Below are experts of layer 4 (counted from 0) of a mixture-of-experts language model. Rows are named router (the router's row for the expert), up (a neuron's input weights, with its number) and show model dimensions 96-191. Each number is 128 + 24 x the weight over its row's rms, rounded and kept within 0 to 255. Numbers have three digits each.
After each expert's rows: a language model's description of what the expert responds to; "mostly gets" lists some tokens that are sent to it at least half of the time. This comes from a sample of Wikipedia text that the model never trained on.

# expert 30
router:105118146168119104070173108105182171110136122095130124125108118116131125141136149119123145155086161110121147068086119148111125157105147126139126151108148097141156150153144106148150141120084120143165093143117159124132145135170093171078112150134115104122111118178151130141147098128146140090
up0:103122152122156146105114155078126165148181101094177118129104179122159132147146152113122150129126146122139121117096116104098151135114158143130131129104150123116127106148117164149158127095154111132123122095099095126104159158141134144088152147147137095128125128144138150166103116130170103128
up1:149121121115092117094118119107137125118167091148154116151111101134155167111162173169139138157132105141127127130127152115124080147123136121155136165096204185124185132158137125143150136120142125131129110125093137105138154117105075153098092139114078095127126119103115108124088126148121108121
up2:112136084164113128085123112097117155169171111086147156145110149109146160147100142125130175140113093080103161119132094135102086141120149122130097177114141166165145128141110147136142118132136098129131136107128156108100133143134109118107165089145120118120140123137137130143118130137141146162
up3:131103117143117116104145087140132149115084127117113097109116080071127131119137122122115122121133161132105124121092132160131131135132122089158128182201093129130156127147138144150100134153137152141155109176132135097144149146127112106146127182124148088106099141097115173106165134122104168079
up4:087101176120112120107140122156130163152135129142112141128123106119144122146142146142123097129099149049142167120121141122137163135121154139147163133129076097123189125150168165149072131141132148112161094141165181141153110087129096133098132109150112118133127125137186113165123102100108159081
up5:092140130121170103131165125137123160112119107125187138128123157140114150090118142081151128149102142167123152139125168111114115114134139119133098194102164153104112136106129113139142147131099150117119097125137150151118138157151173093145155142131160100108115169113108167153123117149114124094
up6:118132112177112139111155151148123158139116093102118115119148132088125133118104113100111116136173118163121125209092140150131099150133120116124158181153106136134146156103123089138189131122134132118115113170117157197114122148106167158133143114113113127122087112111110121122142125133097111108
up7:085140150167124126132091121141145131145150163103137119123147127136158129152106149086092091198155153090130125089139108151113122122099162098168149142148094101172164119123124139161139146132129103154149080125104097147103150147202085134088131173100185117116108113091135122140164111118113164136
up8:111109153131142144151129164139132148121098137134111161135134122106114098168133134095093095109142110109163075112127166171143121129130128121122116142144078092133131098127118112134119142139096121100143106125122138133148111115138169108156091156163174133123131105118117101148149105088067121122
up9:122127136153154091104118125161145099116069122112151148148107121109082127123119089162112147076119120147138100099136208113096130141144114095135106124102144096141180147157129146128161121156148163146074104139148146145123132138115148158101103083129082113147097091173136113138127167120149112162
up10:103083120127092127099093108116177136142145121137141116141122112125142147161138111202154162128113131150132117103118123122110124149097105135164168094107191117152173125121142099138151152120134166193112100126085108107149140141091139178121103103113079111083112123128158120132118107124122138140
up11:140129104131146108126110093134127156138096134142141150160091133114130115187110081101142137123095102125139129102117095166129123143160154162104150079143118160101121091121168108141137120106129109159120161121147119175121120180133120172140133137107135121167134122137139072136145119104122152113
up12:088129108193060105078092116171169144138163112119133076118115149122151151148110098164116121126150102097117116100070103135089087149145128105154117176137154128138139147118129146137134160096091133176120090140130092143133133141135138186123123099107117103117093147124114108152128114117180144112
up13:121116127157141133092148161123176136081119103117124106138117114108137144117132126116124101118116137124151122087068145122095145149125127111154169103116151128143141148171157171138143141114144152153134078117136137070126144128148102166071141110135096066103121140167115140154101108114181134105
up14:066149158144107081136130117102158171111186122120135092117094146125132112157139131093116141150090161111149150109106160117126122115111164065161127116104117164181117151129134143142101098133105150149120120163125132098129154126171076115095098168121105134147123119128143149144134129114155156116
up15:127106121154108099155115111105135153105155143098115136148090139118105139135108159103162152115155130152146122099072087177123159132097080125113161133144105118125126109120090113135142161107179146171112107093083143134132143173139142143075133130117140110115106139147123119110122110131172164129
up16:159118154129118123110137109134158109111134138161113123133124125105155187162151113136133150181130152099118117117107110137113145134125133177180160160154109102122158099140120109152123122127130136133135094128093101118120157126126152153104144159098089095099118138090144165137143126154105092108
up17:154102088155085121114091123127144154145117102111115100139125176115158167149094127183145125111085115110110133167117144125145137148165119159135123121122131121136148123109150113125131171130070160154088122123093124124147124102159107146159136138191158145113118110159113141125152091103149173122
up18:152124139197129088111128137146126094113162141144135151128107135102149106143159139162166102147101148140148117082089158097134132144107131122144104082148148124126132142137122116172157127156129139122122117112098109113138161125169157102140082105176173111083113101140170150157156102121176165142
up19:147129114116159148155117131083157137141074114138105176129144101124095099144140133087108102161113128126104135116129141100155121156160141100134105090117168128136146100143178141131131099197145108119124181096107146144094121125120065105114135128165165143118142136150074174136161155109160136147
up20:124129106140114079122151073105149122113104122100113102133122171132159146166125154141137176128084132102115101134076169125119134139149102083144119078137176163155154167133121139149167137125141110128122128136098115117116159137153127116161131140130103151137114147139129109157081145137136162091
up21:089140152124079098118109149119171159130123123128128109131116128114140100168099103072160164124064137099112133143121107128101167128167140138144167154139080136116115109162155129132114140118115106124123147145127135130104124169143099130132135115144116127165123136156138114135146145110111172104
It responds to: Final pieces of words after a consonant start, such as ow, ion, ure, or, ory, ation, e.g. wind-ow, I-ow-a, consolid-ation.
mostly gets: "ow", "ion", "ure", "or", "ory", "ater"

# expert 25
router:138137128125124143122114136095184134134097133132095108127089097105150109133136169129118144110191107157089127150112166117136111149149124150135134149117136119119150164120168145148146154160152130107133152114119119143130161147132123109131108147124137088104105190101099095132134153094127144154
up0:149121134125111106116139154133147130126082101138097100131084171124161131129106111109145155079143129146119118071123143096145152143112156122119126134128117092059164159156175143148130140098178152153125115140158117119118130137108075127127126123114088099121082127160131138142108137107117175152
up1:165127096117101141116114092087130201149130119147178140133124115126169158159146131134133114141139086098152139145153126129127091152117132176144114101141169110116148150156131094111176125107094141155108113121133151134104167142153126159115135122155146115109128175085082114126126156094140132132
up2:154119146153131099137106125116136122136168090123160071129095164062158160112111084140107123156130124141124139095101111107129178131094114138146168103135186098123159148138143140146134117123094182136103125115125090078100147120130103139093137124151114105106122173137142155142127075113149113158
up3:152139138110128143180166125137146104157081145129178127154177134138145114143159101076124121135136151135109117158126144177126104135158153155146160152126132136106084152113163107159102127184124149120116118133157111140093105085131104119106101156167130146129124129091115136131146135115099161136
up4:124122135089116099101142093082149150146155097167132117120101121131146090122106135162167142099140110112133155119145108099144131130101122118123112112063142108105158160118103143143117108132164148162121125175122155083135165130172101149080123126184167091093145117141171144144109137103140152144
up5:126141111151120097117128122180135165121111130123135098145131122113101133191093092078110137155068120114125121132096110116138164141151131129139154138113103116132119147127139197128141130144101095128124077120143167183122119131174127098154168129131164136121141145122142142121107098134133174135
up6:108104099155140123117146112163119100144111128119170114130160107133119113130136121103119139134136110089132094141141111155145089139149114168145143171119171166094139112083174096148075131125138106138137097106136114175096126158105161125104119160165106107152128154117109135111093128125074138115
up7:099149121085133094078161129156118112145111112109116135133108142141091116136098117115087128116163154150102099152120144142118070149150151100162110157117099172081162068123163113138169122150182112118102149120134165121149113145073116142127143101130116089114110125102117108119096138119058159158
up8:094110143132120148150105128094143120144155128113098111145114112093128132114143197138135164103135120109158151173106154123116085134179092150135102083119171113101171111112124109142136143176113142130092123109128187133108156121142132118150111150202143122097114145103100126139117131096107129136
up9:144143091137162108114165103138130187116098151154112131131109121108103155126149152146147105105113143148153144104095186153143110127127122088152082146073115137135160139137155145132140104182144096108077156127113151077153164157121118139115131137115099115106114138107125162152119127125146088083
up10:159140123202099150138114128135179138154153110084113114147133091090136137154131103111151140159150123087128142135106109169122103140115147147145148147159146150114121168173138179132107155167085084124142097113116089135128124136176133084118137125116121106101096151126113121123117147146171134133
up11:098136106100145122150146138135156147127107166074124132148120071112124102131130166074116162114141123136108117129125144125136107129150138159140150161094155150121152104105129119143155078124178090115143139120108143159124099154150160125088130160169122124129090122095090119117125124107120079136
up12:108116154114171162125109102136134152173124151122136155113120132113128146165124106131117128119150148094124144133119169145143128121132133119136105109111112138174137103092084138132129136216164143115139085112147143199072158155167133103139127123151165119096118137137110125129126081115116116114
up13:139145111156102123121099120136163197120117154117088133117106170140135133163115169128140095113121144122105131164073120167103128136176136172141120145142107090115146131144143140128105108103116081151084119137135109092165127139139126141162088126119140112113120079086121084134136113081165110143
up14:125120120157161121126107116123166116135107140176074140128092196145118110136141151181137084114170124139186143086141161083131156142128110121166109120158126119161093137130150178123093163142138171147110110148134125091129142107095116131117085135111100097125126128105158123149158120140154129089
up15:126114075134085150100179122099148104102098114134119154110142116131122082149122139092163143141121144101113125122126173103139107153154152161118081142145110157084158131164126128144138151160147103125137138089074155074115143138124115151130154148126082154118133133127137132152129122099152092121
up16:121124139108121109141146134153121150147113077164149149134117136143136154140151141098112094142146128128100063148090177174113057139156139129126136169164138120118112117127130100152145147188118114111114103132139140152122134147130160144134159126138116084127140109080073100148119145133110152143
up17:120128113125158136138133091111148135132123138121108109129130133115163098096124139065140101161147146123140156144128130160105138141084144139144143145162079157140119097158153138119140149110133151128170130122077135136117153176167114089101166154090131086134104128110118133142171084116153133081
up18:140142102127126094127109113129120128132107130116128122154077116096136126138135072138118120097131124138133125133118130179142138127123129132156161122140123157153120139104140148135137133145142145112142084157133089144121118095132148106122155125123109126125144094124167140113167120122121125133
up19:110120139071144154163169146081206152140107154161094156150099165098171123150124157097126134120146121104098139112124121137103105141075119106116069091116071142133147125151138153133120120162163129113138127140103102111114147136135135145088160119140135142112099132120139119151147139121145121163
up20:124136143170100077111152140144153134148114107145137120109166148140091131191127105138120138130136121150112117126145097103128108162150121117101123149130144104090125142049140098148155140085161119136134113163144154169124098099163130163172113086140133104137146146149136123122137140111114142131
up21:108137119124121088067087159145133179134111120132101123100122141087113110159113143160153125130086137105084156094145136099123123136158111138095114119120142111126157137106165128115167122096147099108130134140133110150139157134165142120095110118153092116151098160148095116148135140129161117125
It responds to: Mid-word pieces, mostly "in", after prefixes or initial letters, e.g. Princess, editor-in-chief, voluntary, extension, custom, Ninotsminda.
mostly gets: "in", "ect", "pt", "lin", " contract", " do"

# expert 8
router:117108133141128132131094119117179164151180170139114171172121140112163143122150134103152120157075117148139135126080119128136142164107114106141103120100133097145147121136157142165139114103098136141093084153103127122040146152173156130135122126127160096078108156169118150146132141097149176149
up0:130097147112108138116148086110160147133134120188096145138110141126120152132125151123156141125147126129121158169091122108100101138116092110146108167175113081052145090123145123122135150133144101138024141125123161115129148173086174181141172116122099101117143143119146106138122167133163144160
up1:122101128129115184152139090114143095135136162116124154149149104135158141104172130123136091177132161139162129135132124155120113124125139178127149136163123076118154159124115112149069144167129187129150075151096064133156127082152105095114124169104168117101099146072143138098111116127078122163
up2:082107163106131111099172124092132158118131149160116126135078160115101155128100191108131110127117149112137114118133160064161114134097142100162170130133135143137123127151134135134132147096124143097081153086119104114126162165117087115114130121160094106161139123166106140147133153098129167121
up3:114110131091155159139087099120142124172108103114095161144125150128088145159091152137114138115158119125117135117119086134116173136141115145141137099150155161136177137166117105131105162145156176161088108117100098081080147133139094148092154169122104127162137149158140124130141119099144120124
up4:108140115141128127091086120143153111128146176167099132134125134085139118143161143177171126106150114065102137136085120155150108129117109148129124149167112100116143163144116104152085150159093167117097136130126122119166144116105154166129110165135131132118127124117138152145149129117119135105
up5:121131071143111134090107078141157149126129103132105137140118150098130104135146162093165165138116105119094107114125103116118128145122110109148195148119120164113110153153124176120124172110142190173114119103128144134113122149146078123165165090108078122118117119137119110130106125134156198113
up6:125129108108144100108103146123146085121118120119120133121108151118099162124094123131123095114127152129131114086110146109120101154147131106158085127132161115080140113153158156144174157124209149148100117108096159142099129162146159119120122090152153116104106129137137099125116095062142197112
up7:122114107133110135152091091104128126131107179118130138188102154123149108141162089126117081127141141099118110072125162167163092123170163143153111110140156125121161107138192114160095097131133087154107099145117108138125149100165118099124106171139145136149100103085112099118137134094169142099
up8:178133161153089098122107134160127135179107086170154073156136068124150125130147059125149113112099135089141138105107165097147164133133113109142157125130108121097105141094158135128151150118156112155094119205151118114149126104124113126128113126135140081122135155137153134129079140139126172130
up9:119096131095164127152087165147119162156155119094124121134106154087090138142137107129143142140097135126109152116157117110139142140120107128106141088133213166174111130113145143151124099131108147125129119138130147108100132140133160104142146124184114133116134179163074136160123111129140151120
up10:128097116139071101102119135097150131132123138168080124131138098115141126134131179155146163114144128172112124149108127099126121132159117101164114174094093112123127098099124140117138141088124096150085165092120159138138112147145126122136126136108140124135119105126116141132115096150184144109
up11:120121126099165081104105107076160162135159164137144131146147090122186144174090139092145133134095117155072130118083115087177119166146144128148128143103138089130126121113134118123189107113126108091128096138120142158087102113119139085135147122181140141121132137157141136135097133079141129104
up12:106108100183082095113116110159155127111081153134083107138146137118145116125142132124187115109100136152130087120116172142097122151183115155131129095102124113131122106074141111133138112129133056138147095132102132130121124100199139155165106135156139072104120072103098121120145122089143131109
up13:143123163138095075110106111098159112148094095101087155149108116118126144148150170177127123160121149096153159163102144121145135121132101129139131100139102105153102166101139136141141130178119155179126121180098107090154159127134142076102144104145115121134151101139135105142122127136177108145
up14:124117135171104095114091139167120104147117135082129134141095122095118151155133106144117116106102106137137133155093145116132122130125168136155180126135111163149101142105159124144124171116106161127088111158159106127150130079161104095173102096171127135116123096147167107125103100172139138130
up15:101107129133115117165130076157132161151141156086149126141123110118106187131102111108075147152139140114154136173094103126128129155160127132114118151147149119142108127109101114140152099128102143132072114098128156138103136108155141131145124094145140125103120150108119107140105123114086107141
up16:145138135166132192154084149091155179138146122150110094136138162147148124111109157078128105138138157091134147113108103131104152143126097101131147109121122089084158107148124165136114147091132133176126109152090115121093153150147103158126140147122150115126119150166128091144128123125202180141
up17:097113118130114164108111147113134119163128136075101107150134112153112131133174126096185102161112130110088113058103124154112126125136154136141117153111120141142127157133134117125135096125126090170126154165109142177138140159188088137143154134133167153090141094133107119109118135142141141102
up18:139124176126089131118157132092179123150137126122111126142093115140169114122146129144132097153121105129132109116113131096156098135113110141166140131125118078151129162141108110127096100114139119125145130103118121047142119103118083145143110115126118108140098101153160130120122138129089136190
up19:145109172184060131122132095154136116120110121138103131130096134132117142158120167084140127115137154107117078105110085128112133149143141160120137141138138110112148108136186170145116087121140104129114150131116145110094110166132107135149112141143149104126085110166098109114124127096073122140
up20:149102120099094080149179141107139132139112144141139125138114123132148134109107118128161107141155164147085115171113145123147149169115115158129122129155126122123193098129161118145134122133174118163127117103093144084147142146129151187144145108111096100083120098151165134137105127123098109131
up21:157119195165134128156102158172129133133126148129094092113108115114125140137151142161153099130125159139123135107086128098119169150118095107146122100141096124143094146128155132136087105163091146110158106186153094124146151087147113153163127138117156100104106165114116188198163100112099133136
It responds to: Middle pieces of words and names after a capital or short stem, such as byp-ass, D-all-as, Categ-ory, proble-m, and the words class and Mount.
mostly gets: "ass", "um", " class", " Class", "ument", " Mount"

# expert 63
router:118081152151109180140131100113152154139129179139122150159115091130103115144186137102128115156128167140124112118109185088132106178126148100149113142103152122099136115058111164163134102146149116121088125143123151120101130137108139163112087140148149056092110132100099131144096140098113127137
up0:137119081146140138098141118118131192121148156149137142139117151153101123157152131091163076134103174130120111151130167149219127117116126106111131128162179066106151117146117169156153173166133112153126126112107100115083152145110148192079118138136115139131123111123109113146168144161140140112
up1:124119125129097161111099119111117144124154149091123147125119109135095118153113145166104151159085130164112112210112110087145153161118110124141076123107143136117174135113127092145127128134143128104117136132133092112086157152142115157104097089105151106113098093147083120135099112124111133064
up2:087095143141096153129152064148127113153111164122083151125097088149136134147194095113148162141106159126141176089156149106121104151137145165119175123177116130130103112122122109136082111115121097133087114117123098125167153134147125130125090144162135127084123128105115129091137086095102129140
up3:079146129133128149120133105115131125142149156150133107127134155096184115123126162093142098096140165123137085135109123157100107143107180161165107131129142160119097136148114125163139100091117112123115112148114158100121162164152098133090162138115158104115141102120154141157118102135129106160
up4:159120187150161199121138126151127098096137146086151143107111087126122137130148111170162132128127138113141160118145138107137095118078125140133112128156191120129153176141103142151095138129152152150161111102136156104146142108122136150161077109085115114138101113092158163118088164138120141130
up5:136147138156101164151125098126134141129120120140091120118147135138136119140162127125175101126091140156157154120108167130127124121119115160153126124120149129079094163116138102139142156122074144110164154168152086097141130085127131106150115127141146106147134100106127115118170116127129124114
up6:121131137144069135087148104131137104146161140104145153146132136155100115114154113130133100151109171117152130143174126100149124151142144132161158099096161109135101130086120155131135150167102138142095121143145132156123122127182145125086090172153129083140140117102113163194094135169114137110
up7:117130138136148163121141117133131163121152148149134113155126119135129110110161170094136109143099151118135110102074139121105128176121154155169091143158117145169124129113096108133131141078123131152112138076094146112148143108164139134120068104141137115141143156097139106115120127132091113128
up8:079126098158155125114157143113134083151105151148103130149136079104114126160172110191141122094112134159127079135116162139122112120101145112117132121074086124148105136099146118126142135146126112105154120130129133147156115130117109129146135117118115138110127083125121142122152127106122147120
up9:086115124092122130127083121147129138111162140131073112124095103116110133123116177096134154111112130118126164111154148115107084164154131155155151130137156094141162154137105109134106137210083149129091102151121126124149146143131158137097104135152081123095111135103124105132135095083141113111
up10:090102139102124147115109143106135197144126127154114135125139134125177133112181098111155148104152139088104134105155168103132104153150117117129128115148109103091116126154111139141163132112153131142099126107113110126134147178096163152135118130134159068121126126134144128143108134077117117075
up11:129112109093130106082120138090127185115140145141136155133136116138106163142130124121107127181124108104148113172150145128141123150101123098145097136122105101105126094121106130154182143085117091133127062128071127103152135141129093105150111104131141149152152078117127113146148096114108139166
up12:123152128146138153129109096123143116112138140111115131150155162129127102096167124132133147204146150109126165123123142094112079155171111118156069139107173097122101138107120183127147118133135108146129111159142131146105121133122142114112083124159127085129161130103112172111097170162114142142
up13:119110078144172129105103093149130164111142083089121093129143141121139134167077143128136150134119120152139174137102146143113132146113083098117113125152177122155194141136150105124118119160118135158098131107110158131151137133123128110127120095120098124136097154130181140110114091116127163162
up14:096107103145142141150151097128128132143139133156134073120100120104089123110172101129147177153111160112111104128126128134137131128096120129126177129125137128165102108054121109131091143171083135140077140117117150165130121123111090099108137104134115080101149140108081155118154141181123132091
up15:082179099131154151128114131068141149128138131134129128103107153123137121109117157153122095142121149078140109171095122128121091117153147144131103108087181126096124135144110175160144140116118115111125125126169163141103127185114108145104109161158142133115127149091120179109137117134128155147
up16:050086122094130123116105149092132117132076130167142172155108096145094095155100159126124107093163145179119111119130128139107134117126181127138121093123132137097129109152125157146116121175135174122130092109109137118129115105128131153131141137131128129116131118071157123142136150105117141096
up17:171114133107130103110136103111157152130147167140143134130118136108184129162118109087142162113159135094137142129131098111108135141092114127133116119127175112136133099105105154139092087170139138142117142109112139127085140133089151124091079123139143125143097168106114079177101178101193126085
up18:155092136140092130158155136111138154176161128136122116126145124152113150146173142173136172069172151108156109126111119160108166101102138123101128118140170168102151137161148161143117126137114148100123143112139150112082136103111101151111119149193140122156133155116137143138142141114096130174
up19:110130146142089141144128099133121120130161147105118137130087119150112160137115095124160148121115145129132116105129173122126110138107110131094118108116115108119140107087181131129125094134140084091133121128160102124170116185149168149138101102153139086088140100099131116155150111060073096138
up20:198150125179102125138121141149124084142095097105099114133121092126140094153180110130127161106082114130105151116114153120093106138165114183157125128147110130133163106137123077145061109084149101162159133134101124118134135139129119110127082166160127116118119125120122106090106145140117152159
up21:149147131114101138159125106105138121164159099155114100171125168129139146127088131145114067115126129133087164110091150118156116121124140129099107163127139128114142147101124097146148119121102138106132120113123166135150111126133186133128134081113170092140112164106123103148105109165091109133
It responds to: Function words around speech and reasoning, like as, that, because, said, thought, and commas after said or However.
mostly gets: " because", " said", " if", " how", " though", " considered"

# expert 48
router:145147165095116099105145099120182126157110129111142110146094116101192108143172122131110070168147130088148139140093119124154132167122171155134116110098104139168155120109118136147141116147153168150146076194138095147131143128155120151101093131130141107138105134116110107142133100147121153126
up0:139137120101133068115147102081126104099135158164168086161112137147122156133160109145100124150105136091133150118124170118126152143098156137168146099101108138147141150115130121125169114164105174146101101135104132149121144107191104099065113091113115147157180124103159095115101131124131160164
up1:160134133174108107090103136171141134124095121149160090134159175145136112136131109157143143137133119123110118178100138090157083157158144139080135140081129152075150120076122150123169142087147118107067131111144140158103141116098134134182121112185124116107130104132138108142147105141115159137
up2:085139134077083135189136142118206097161145166112134148134127062134125109124123128095136092134103136139167096115132102137140141138121130107111136109137172131149141106151110117118109137153154122134111117166095088091148171123123127169097114120123152137120143130130186130157133106133118119123
up3:089128090120106110168134112075173172124176151125174113143153153134115165134113145162128131177090113109124129117119148132124124154121120116141117151125152108174171098121111130138101103145112142132161089123109175112099129124160153120125127111117151112115131185112112180139133122127112123064
up4:119120098099118175152145122108139107107125143111103151139140087128155100114151161132113121160172130117112130148139139136153077152142198157124124173134124095087149140133120116138145112157144138104124120109115128108143132171123162130119097118107128134147102122088100090111154137110133150187
up5:170149138124108121126093162119121147150183143114117093127100125096171166111142141127080146143092109088109133103108106133122159156123133142163149163123101119178133094114125116134101116128164110141139120116131126122104145156156121092093160123150140107113144127138149127137157090136168111126
up6:088130140140124109129102124137131147158145159081150124131084107126124150118138153153133110142064167122174105107094126158119131165137095111156120127182107148140131108118140102130116133139119144149133095154114131108133157093148123127138129146155153137125130117135113122154127114113095171097
up7:092139115157139126077117146131148147108108163131082105109112175111134096148173139142141126090107142105133116094131126103113159146137122117141150095134120145126129160124143153124103112091151108143131109174131092143104155098121133161129119110130133110116115114102109181137127092073124119092
up8:179110116151127148101142129109124132153122080119040074120086143134157116140140163133124120078164144118144088106114099163150143145151113137126108202129107129070138144152100142141087139149153116139135109121126148133111135204153125142116159130115122116128098130161155093097144117123115175112
up9:173139160131110142160075181131150127118083112120158125137150143093146101108166142138094193143141137109105098136120120142124130151119113175083185132105118144103141085120125142128126130135153074123163103103143079160112113103105124113120105128137157138146090129123121119132148131095109089141
up10:097104185122114115094103147109125149125173125154117145130104113098165153113126177142157132149126120118137152140120131077178082154108077091139084112110125118179120087102129168142125141124144145162101158149107147097174179123150095148130117142115144110122133095142138174170104124124136164148
up11:143118095157131116066139066111095122135093143095190119118126105129161119163115095101117134117140081107131113133116099151177128142128174160157142143147183142097141128133113106115138124178139138165114127147137132163076111166165133142159095167136155136143107144128146065127108118115094122110
up12:136123109104111142164171124100136153117128214145093130146098106111148106133133160090178118150143142183153084134140098124124187106094093133159130103137114078129126087126111129138100120120104111150134084122103120095138141147188106133108150180117164105134153127101136124135139107108127158149
up13:124113121097125139143098143130168084132125135139125098134161089120130154129143118114096124158140152156088069079137136140122087126146109109148131188104155145088132130131096137103111166151153135149152101125129097156102129165116129180126157105094100128116114105078111138111125135145117140102
up14:098120115127130165107105134140127133171146111121148150146145069146082162154129143078142133118147120149139091164145135100157116151149138092145105171092098103102119120089149109155125176132099104118113132139124158154110106161147081122129086140174126118138144112140072150127145124132131114131
up15:125136156167113130063127119132152142146191133150136125099096077108103117141140110140138137153126132093119141137112110114100156167097151130139134132098130155122175152092115161134124129085111135143120159150133148114137134140146133143105061141148112119135122154166159165147118143117136166148
up16:105125146115141138117118132128167137166106094122134091145118127120142102125150125149133137127132162125124139135079185074126144136108144098132172090105115107144141092168177118132114139105142166106098134090146110096109107113091105153093138102144123100127082118125109192142142096135147157144
up17:145121110137137110120114116155142193162120096091118104125129102087109176145121096171169141114093116161107127110084145156130105159162109116158088177166142136150136118083125117142100112155138117125149157144127129102132129071098107155162125118154151112098109121127082108143127177096110112090
up18:096114097103130101100137185088125137141108117135114131130100159121148135199112169153139114097137138117124144137109130126145116133140134106151096080125141152157138098098132128136115124181146114120098165133121165141148156195120130170121153139104119114126156123111117083155162113135108118124
up19:186134158111143155080139104151145100157103105154098103138091089110144105125161109132124118128156113134104133135103155085087149155161114144148153132133119188117136140140107103131124114137136133133102138140131074124153116129087162150138112153117087130148107130125079120133127143140093139146
up20:137139118169076099105133162131169098141080132181094110133113162100163132131178107175141094103143157174130093136111163117083151125174168142129152118118127164090108133117107153133096105108155124134087176120148093072149147112102122134119097133100111107107109133137122141143128123130133140139
up21:096137164144107069152160166143160121135122153135130143142114113131158133143137181183151148114112142118144139154152115079123143143101091104144134084101105134155094147082103141142123108154116119160121132134121165139136130090155054105106080131138156133120132121137121139139159129109145131136
It responds to: Short pieces like ri, en, e, le, ine inside names and foreign words, e.g. A-ri-elle, F-ri-edmann, oxy-gen, D-ie.
mostly gets: "ri", "ene", "en", " Pri", "ane", "ran"

# expert 16
router:118076131134099116096106115124184127144147161111121120133135104117156090153180124123136166173101131155108145090143105125134143133125139112135141147155118102140135178131089168144103127114143151184095109120131130142087135137131116102090093127147175115132096147149157169129119141129135133169
up0:103106132134096134119124120090144121155118119129118078130144131113131152152171122156204154143061105118105112135125130134079110119181139181112138175136133123092130128137143130130130088106096132158092143131138134111121128152106158131131135110154123162115146134122116125118127155119142161110
up1:113089085130142141166153104130116113167114112131111150140144124111112146122127142112120172165162148103104143178142117117107130124157143168104161096114151191107152087082136138138184104164137155144123107113122144164086108135124103131094169118183119131112176120118096098091086139110110126137
up2:129103097070125168131138083100133103140093137121130115155114121146104158111152130154159137110117159114122124119105118161134110141123120085129118126156139159097182122126149130138131138135118076131121122124138116107141135089107165177186140163145134104086072138108106153122134136133121131137
up3:105123080128124095097160138101177124141103116153110115137119145116177087139103104134182132100155147123119120140081131092147096132099102110132145147161119145120132136106138151148133161070160076167134097160091143123196121140107117172109116152145121099114057129111087134122111119153131147119
up4:132089125145123094100130149134159129133131122138146128120153096103157112154124107155117142118130134103114133156180120118148126119132151154127159157166141118115138106124117180145095097112113182144132168117153137138111098148108119095073084163145152149141133130125154175105101099126110123130
up5:129120143125137156119157172134128155101070146167096107126112152099107142131105175131167079143159128115111082146090179171106122131153078142146116122146120137156111098133126113150138135167114112108133134161119127113161133134124116144130133174113119092082130129129077097111153142145127161129
up6:082165107128105116105131132089143132150162082119124126143130116101174066122100123116189141114134138129086124147129120096136112146137120167115131120147128165112119101125148102150134098099131108154135127152097173105168143116112112151154090091127164129115073102156130106132119120118148143138
up7:147147065167106106104123151151133128145126111085150117120142148126107110125105124182136107125116108140105140122129129158139128127136138075128077144145149160141216135151156116117102129114120165129116116128165183148128159120114128151128164101073103123085128155136145166128125089139122142138
up8:106136140130092132107096170137167149136168164068156163113134139116148147169109110111087116123087125113131150114140111120129137150141126129125140133151138090162119136103132135142136062118155171132125102097156140145082151140125155129116103093127154120148120147144164130178108116125163104130
up9:127143096124162116099107155168131174125114126122148129095146159131044111128121090167106114189121132144106133124110151150163154133146155097123091149131088116157179138126137131138077129113139105153146123114079141111106129095178069102128144163140116128131129161144154161120149115167168163127
up10:162162151123063108125107191133164131100146116103172091099089120092137116123100139148058110147106126101126128121121128103141107124142126114164161106185111109146150147153152132115165132132111121106148130143117095118151192147154126126118106092118165125149137090138138125183143119079130131132
up11:140124175112114101136102163126179125129103155121148151162107105108192154145129110143115142077154183123130142106113111146150119121078142095150132135149108113114108139114126069144130156139139160127170111194140117181119117127111120193092134081100090115137104103142127130137123107094098129129
up12:131125139149125123111099123092177144124161143103123096117141153129159158120113103173157145125137129099097146150127117068145121149126119107132129133146155145085195152128117130120147132109193107167102121122090127114131141172130130169140159102109091119124171128154167095123065102116183120123
up13:128095177138125125107111144096141158113130116158115113141145137127145099168123196143155141150099135146074121105153147132137137117144112161098097169103122106153082097123109149134153120116141115118117164155145093138129130155102143143158088133143165114060124142102093077137146116154143143138
up14:135083142124136121127121107140137163126114143131141112154092140144152163131160159175188132114143155137152113153075173102140154124095168117136097128123126118103139107114135133122112125128139114114121095118100167167148137117119143150147117119152101119137083166128085126170141159118099129105
up15:123118127126066093128131110111141141111129127156111121126149132098187166136167149187119127155089141140113112199133155118127130133138105162153152130119127087167131145120133153141153132130125177130117107131133124100131137070200149112114092096160161116118131118114105117134117091178089147137
up16:132135124162095079114183190128138092119085093139150090137133159123137102106147122131131102133150129153173123104126173076130144114139129139149177114148100128120082114116129167153163139122128168156118110167113098130138139110160105111084167160151095115132121118144136160136108157150148125149
up17:127115119127088117123138156133173151120161150092166138128159136127138082149126140157103130132104135126113165113152124087111145132111170119130133145134104094103143135105140129131102093155144166111091120096149134153123133126131122118083173096117153144129142189125160167116080106116114121159
up18:137121129140085119180131142113122123129140133136110095151105129146138117133169127149154149134108111120129123188100145136107078142139117140086099085147126127131157161079148128161119132093110161096095114135066144112144156125092130149155134102168133136156148078139042125111154156108160131125
up19:123134175138134116137120147155110117112142137114119108133126127114094154157118157142089108114122101112128129147158129157108135139170097132140087106156115136180135098118117120135149059162103089117128130164145149149170141114116139114157137133129178129104153159106144128114169131147084140130
up20:137152126112136150127119107101144111156141122160115123148124089115169070133164114100138125121136114077126112134130132151098096144121169168120153141171126189112185141150130126132157136145158139127135151171102087097121133121136138143110104122117122129128151095106159085109112161110167154136
up21:142149113098114171115136104061129116157110141135125158129116110109158126180117114146085125150163147122124107154142141127159125147100131120146163111113148122107176131112161113135113154128142100119124103168095133109184127065147085163097173148092110091118121129130093191096138110169147135142
It responds to: Capital letters and letter pairs inside acronyms and all-caps names, e.g. AARP, TRACS, NEOWISE, WCT.
mostly gets: "RA", "AR", "TA", "IN", "CA", "BA"